From a checkpoint of a small mixture-of-experts model trained on Wikipedia.
Experts: 64 experts in each of 8 layers, 96 SwiGLU neurons an expert, 4 picks a token, a sigmoid router, a shared expert of 128 neurons.
Below are experts of layer 6 (counted from 0) of a mixture-of-experts language model. Rows are named router (the router's row for the expert), gate (a neuron's input weights, with its number), up (a neuron's input weights, with its number) and show model dimensions 0-255. Each number is 128 + 32 x the weight over its row's rms, rounded and kept within 0 to 255. Numbers have three digits each.
After each expert's rows: "mostly gets" lists some tokens that are sent to it at least half of the time. This comes from a sample of Wikipedia text that the model never trained on.

# expert 53
router:151133108140110059112174088104098109108194084167110169125142138102152138113093119164145147144158093091143112145078075144125124101120101131140127108112134099138120137108120106075158111141161197150112128123112131084114110141126218115130070169124099182144111073083125145150158180114095171144081098118133102187134130171090102085123104155183183061099137083165105183099153176113142103180113110084149136164154141107162141160147063146187092124094132140123173080166207057120107131158092136152161179118128123051144168101069100111160139155069124148110113168162186132138090120143101155160137121185120118121138143132109128123128137145133138110064156160098152115160160108162110184101070160154068146209110135093110110140162111148213129147126107166193086123145117088140077132105149089
gate1:169145161146114164120147116094142078068180113100133121154095120069166137184111129065156101100093117097108064107107118173151135072119114149174204133145164155127117128110170103043143107089156109159113082097129164073141099088057145083165130137158115116104090156141134123120128105146114173161106141121154104145068154184101153088148111122101149113120118137089146223123166207116195087161112157120222073156166132124108070087082103053134105120127147159143159065158158153080152143124206126175174153120142102100109128081135143069138167141172144151100137151126070139127060154124141188110110143118116135080171118120110118102161142128124094145134089143110121090126102139083142166144130104099093055175118146166127152124108109121163116101112116129135095074087127114097101155141127125
up1:122128127108103102151121103136111096170079174101163172177197153151106124071156123128154151064157174143115115093161108173140114090096158081194122086109128149167148150199097119138145096108139132149075169077140158143130126101112165094130219090146160163068110127137198100120120108206184137134168127088135136117087162104087156120119121148120127114087062107128139163164164133150107036166135111141103106168213140121088109121146156117085072122124130184131174114100116164137116177115087113201089202174143116127093155083121145085169100157128093090152116145128159141137159132158142167147092100149121124135172151075138090127154109125131099158107078178131087124122123162120163063130108129111181145080143110101103078160147134143125161124173090130141078168181145059083117116125126154
mostly gets: "|", " renamed", " Since", " @", " :", " If"

# expert 38
router:184148133162109072118151027125086108124146102167104157099078149119120136108085100182092178161149129101136125133113120152072106092127132160162130117098096086133132115041144115072114211146141166157124120196098135108163126148101158169149114164088174147143111129139103123161092133117090074156133124094139109144138086120174091157173119186153134120147140082158096182114141118113165124161092138077185110164117094121145156103156112134152073096124161150070188081155154086128063134143112181181153144104159088090080120121139151100112143141111178131122065179126150142143084135087124183113144130150122156081147160116112142105147188165139090151115171108193126129159064130095098151068092134156089102214103118101153142138202080132124180118160183152170135115163152110159121161135129099
gate1:155162110129154179099155144130170068166181137104178096199136124126096138098143157132152164151145151094177120065143115149112134105158120097106175109132089130144130124112074122081166104172128107080165137099120119119166100135164157117154174140062099194140150128130166159068119075162179111140147121155131113126108145134148155145101127149130087112099092137144145103132084125118153138131135058176107130122099125132216132141114131085137079126109179167144148148145139113083124145083102136100177155112118199131121099143062062192177104122141119159149135128179126133035133163089077117183143092054128158105214165097124092168113124138109051089157160164078108131099093152108151155086113059110176136123156142105133117113186148177133167100147109143083146066082139134071116104162147101
up1:106139098192106060117113129136133095102114192085067098119187131156135120113131105167099157131138120108204077092085113160089116128119130133080104129094114131104101116146102099136149084135117145142083132087102099099223101133101163111102131136120142127059127108150120190105116099112119104130143113121156137086127112106107083147155114101162138124145123155119122165190147103083121138147096092160114076101149182134077162119136129123131077121137135136090088122179101150125178102094163225101107189118106123124144121125195158131104169115133090113099089029132168110073162116134149119164154181130052107127129128096144072163122095207165149148175083131172114167205112166116115198147136161155134107133137077124139124113196125097132139166243137135086159134098121133085138122126094113
mostly gets: " election", " series", " season", " album", " game", " town"

# expert 39
router:208156094164114087078157076064113116096149110168109184163096122064155145080083069140145147117158076147154088124137073135088065066056061121150173138087125066168144147118113129043133171133128137121114118158097147057194063140084176138152102161152148168135125104068118141117157166099055152148114124090130115128156095145067065178159138151131172123116164101133118139092187166117145121132082101101166062145132178128131111137124119111122110089096126141118172125154183115131103113125119105105152137095087082077121105129119144102123145109085158112125121120159128130179154135108149173128146070171146108123158143137145124122113169136087140145144126128121140105166117168164093103126128150141097131146121150119110134072175029192165153142101172060163139171165115122149137113102139104
gate0:155119143134126122151168113104114156109162136111169142149073150152111111179142112112076117113178151125141113110160137155108107169116177128133152109137184105117169115134170176151130198123178099147097078162167112108165096132136159134135154146146174101126125177120102154131095193187126159111151134094158165186140076120146147161206180119148128122142114051090085124175106200149083132105142122105098136087066134160121161118114159137112139103097090157100110125104137166133135127162144129144131141121160156168165086047098116155115112094153169096093103115124125150131178141172130171165209144091085129185144121230100195135162148208186087085181119161130140185159118164155111150123091122093104123143099125138141137138146165154133133061193078140170122112178082086178164151162184124
up0:137144134168166103159132182114062103155153125116125099115106146062179134150165131114073118114176096099099139136125106072114173107098158122110076151031134138105195183124132158100155145119111155150049140057127125093156130141066141119127115044079122102217139116110157098120132142112147175130125144067151152131127151135160188116127157102102199110151096087139135141123033152157137150077134150143140134153093142123066131136101136125105090109163097059129134149091122140127174065122167081183102129115170097110081088130053140138107143114155104132137164135122167122169144121209173137098150139133141104095143157181137199094063086176128133178128119064140164140107148091171117118172147115164134151176129107090129126115141089124106156167133138097129114088165158158135155111106158147
mostly gets: " such", " Genus", " Died", " Born", " Coordinates", "Scientific"

# expert 62
router:204156146175159147115173080117089120108179119171134152143115141085152143115119097125132180133173092101138110117124118103060162088124157094136144113106117080150151124079142115068096144152180193193056118127100185076166113143098167156123117162136125168138111075115133150159105164125119157134100094089129078109158091156097172105111112182183136109068149105114139163084181125120136105181110183124189094175145164134177120124189129168133087078123111119061179100154234162086081072141105108121150185124074082063143109082120154138070114141120125172139126132138115112180148174172177091140167111162159143179182150132133114131138105146137148164086121117179155064112123160207157124105109122136134082144125156134121120136131087153134151123137141125169156133127152102160153119144112109
gate0:147113188121173146155111167067161131123100158153155112177147161148150173159137147147105098107104119140122102160091089144057167093141178139078105135079146129144145146159150162086113179176157120164174142055143106117178088195101081129169141216112139197135152115194083087146069110166067118079169077120124128121124140109114167123121118172153157164134104124128143132178089159097118150155123124154088170155143137144128127078158122199144064107117109165117143126187128088136162091145112159062134094132127121130125140151085139129181127125135116137141117090091102165168163134149145132090173156196163087128162125129068125139152146164100150148088146127132056095089172139153174119089155120155200095136123147102117103137106130171095053140158144184110091100168144112126165082059082144
up0:139118159123177101063088129129195109096110126144089130133170163125128099085116147113202120140185094133053126123121121141108115154132091101166142125197146150199154157164169171150102102122173092110129144167147046138121100115088184135132118070137139068106088127108170147105134156102134173110023158136173153145148164098142152126145204106130133092137162144142101115112175143135182129119131089114121093107097122201102174100159142092100124120169128117136154127096137165076070173097094122107128131171124134139161131173156128072168141178071119072140128116147151157104191156110107103137135162083159094070151126102171153105033137095141143145145129126101113121187086122110106096104073123087116166140167032111096168121088127136129153086082118099104163152121165134145106140108124081
mostly gets: "\n\n", " second", " third", " After", " last", " first"

# expert 61
router:182128127143140081106161056148039126084165118174109102153100106145152146125107102157113178148135090118127137162146112143135126113099166193162139064106144102148119109129138151076157217123181148159108139124100147079143108133125180141142045151127152175140108131144086123135122147128074119159101149122135126115158162145173097102129104173142163141111141082185090194106087173085172115126110131084170108203145165138138136090162096142108098105162123119090181086139233112106068092151116165119166151109074126147092176107137166095117197180068142154110099180111111090122142155097112136090144091129160122172149168139123144160143164141142096178098098145147156062119094127146093155111142176131086112165094112108162135179126073152147150150114179088208099134108108170175128134117136106
gate0:138126090178157165147087082138105098138154154126032138163110172117109191121169114086114095118110133179144159144141145131193103129032137167209091126144081091086117166151125142161124101121133153082142127136132111124087090169113087178191120101136105125135097089119140126104129154128085157124098124112061116108140120070163175142121090104091142171131154136121119152124130160167176118189093117065116157083152141180122149144095103143103125183138147094147105104163089128147127098094124168155114084099085084134223118103146055165147183122172120132133088110130176141182136087105135086117146095153206118118155108124167103125136164094132096131118064169149148145121044190144084110136134144142138095147109153090140088133079161219121135095093124137137091168092116111138163165108125094
up0:137106099155131147125119156166128162125179108175142096146176140094152082100108099149104049181088109118062174140125144094113097193108133104151109084149169083132083097147097093156180153153165129061180217139101141098073118144146159081142169064109139194118101169126117091089130156117164134148097147163129134129127164108125173152121076069115095149084132201101090085152187132127143091099145096116097145102126178137049145099120156156122122154135166123092146081137154133130147146114173163111120148108096102159132148113123145101109133168133077125192140088084100111134093114077155119111101077114128104160163157122127149104140129099103160174159174191080162163093220146146145153146084076136121114147110121128160094147134079147115161074128131146144127109176101120143187172058118063
mostly gets: "ment", "ration", "mate", "ative", "ible", "ition"

# expert 28
router:128142093167118136114143116140042115108185078167089151101111124117139127108072094193135145122140127112119105152129131156081116123099123138115119125120135086106144126088097130065143128139116189209095150127084151021130079163100148094124104157098113147146122112102077161167174151106120199148115135073160128146187070150118102092135083146193163112076134064169148178142131135103177104159100151088160133167156141122144122138134082157146140086130161136106158095172255088135115137144093132155195159108134082075162137138103118133121142131102127165093150120100182144162094121127095153161183108187151126105171152152111156147153108169161136117122175136134173124185089130172108181089083162139091127204106142120093112126146098150162134153126141139200109082150163114153093168135122105
gate1:142168149196160113115181154107147123152151074156166152154188114133157120093129108112121138107109139100096129109050172120137136136097118140108141085065137100164054170142123137086085134071143210106151117184196128090130149121145123148126109139116133112123125160031132114092146162138127136134101125121123171135135104095109128065122098111119117147098171070178097183090103106101136125221151142136134130147162115130132098102144088087114092127174166147125150096132145180094136070152131163076113135156111061095139186152139110077146186138128101106161163171103167152126137132147163124107099077160150184151165121107158186130076118116138094138073096083161131097135082122120109131091082145069080167187163115135146142164112154113189158129110038099153097124105132175083136096173197129
up1:136080161138151139108091091111141090109110103172118120101104150061098132105147148104121133085147119082137130085144092106118110108161185169143157142144168137130171089097111124091179113105187161105120123102143188122126082075112186131196133134116138114134124107165116115101122101147120127143097079144137081173121109125139143062099145121156183109127138147145111148082161169063161128130148126166142131160130059149124143094094131134219160122135073116144141030112147146148133084099106210127187137113140182121229097063122179125146085154105069140140104161173183106131126172169181117134051151062165099140142121095114083111164146115083109139138180116151172091107154136135109132082116146197207083117149142136100118142101155143086127108107132174102157115074124151100094108168162108
mostly gets: " |", ";", "|", " –"

# expert 49
router:183121130138143070082181105105071145114156080188100134125079138063152142100119068190131153138133118086113098122149100128089088126068122165181148111125128100175147097120127116113124200140135146142104141198114112075186065166086141169138127133087163122134131085106079144090119159122083093137128103110108119139198135147094096110182105144172123151110156113156044183117139121090132146150096097082156092121105130152104113125107104158107089133168166141072186135160242109135103139146106157134176195098080108056100128127124141110119153139109177140140086150110129071136118117123173153153110138155138143084179159124139097116146132197119105151109147138184134122187061118133134156099088117190118156145120121096148156137178076131160134130125177066166119177155151125143136148116100071
gate0:199145144132137083081148152063108152103147070150095155120127095129113146153126105141121185132145066142155211134134133089131139089094061127110114065132119130074191133147096142139076116141098126125024085103144116087124100104145153120145113174102213144197186152121136094089138146127126109129134061123140098104169091118094124122189140123149097101177180117056107142128117123150066105111121106184135113108122183151174089135090171111120079110122105151154095171132177102185134094144075122105154178118126113108144090142137123150108087084146112169176134192096121168136164056076102134189088142164114145097141084165142166133122155171106120123104143092125123134130100129140103142108062150131096142096072130098168132091119163151109124166086162085128064128165168105142139077146153156
up0:084152110118158133139136148172097133132121155158165067128160117080056096083154103173091145114123176191175118139164087128073066120142148116111113137142147093123144158091157134127117102134171124101127153151149141152098204090181137089109165180140051195110069082122067143085101105162151103136157105179204124118052127114148101132087118122146128056131060133205174158143116135125139124133166126083144119087099095153101146130125100144107175205137140125138132160118132122136122133117156183099112087134119130168071174141138126146199071113070140115126140139154112130146104099114105141136162121095103045177186090120078104101123117169168149107165106153191175121171214142148119157131151124105125112109145086119185105137134113093122140104156150150117146119125074051114166126118127142
mostly gets: " Location", " Votes", " Apps", "History", " Title", " JPL"

# expert 52
router:186144116145157119119150104119073080129177132144110142135108141084148142111095055134105137156180090105141109109151122152094143078095106123142129135069132098177090093122107125091119145131131194169085107108066166072164080172139177136116081153114095156099107080093098135125053139132093089090072112074138047120151144152116099118172106140161173129159146064118125161082149153121154090159156135130139124168157163137141116096120067137184064123155088117104153088142180127079087128137101141115171209081136079003132174144142174105135121117127122171137151161116160093099126166107159156148164123155116156152146147191105135148171094145125127152059126155133191123108098147170100163077103166129104119193138143082122147120116091131144142122109169106191140144158091129110130123172091096
gate0:139115090169134132170117149165146114163066123174133144189132154125134168144114173101159076166126102157094124115137125181207072057111098092118097132076159159170085079101185148102122106148111142139152145163121111169131097139131153146131112157076107110113150075133140178127173153149074138113153155122103093131137104101084123091146141157149128139129144132155109130139116135142121126177114158124178148147148122204138132134119149098161087087154083153094112135109149077175153141110068168118113144087124143169130178112077132096146047162118117164129172108053111122126172125097112099152149143113157070002126079135136165118099078143177137190120196158139158111116075140137140143106171185108161165153126222161084171164188100102141144098095125150203144130124116123171137089121163136
up0:108163109133132146127140141152109159108122144147137096115148088109160146141145091076168158051130104207179094099104191120098156136078126159112111107135123100130153113110031155124111114125187124145068079117115125130079111108141093143159128105196137144108052143140113079098103086119135177128100160147126093165148132110079128122088149107095130047090164119130140176137151144119123157135110148106056185138149136183122068116152119115111097115137134139188087152197157209151132161174172122108088150188087147075173180130154122066127132097121183185149116102120127137143139113151069093099181092143163105139130090173175117129150099075076125095120137151140128123177118131105088098130121091124144149116132113174128116149000112144173140177146183105109110171135150150104129146123100144
mostly gets: "See", " fl", "\n\n", "Early", " =", " cl"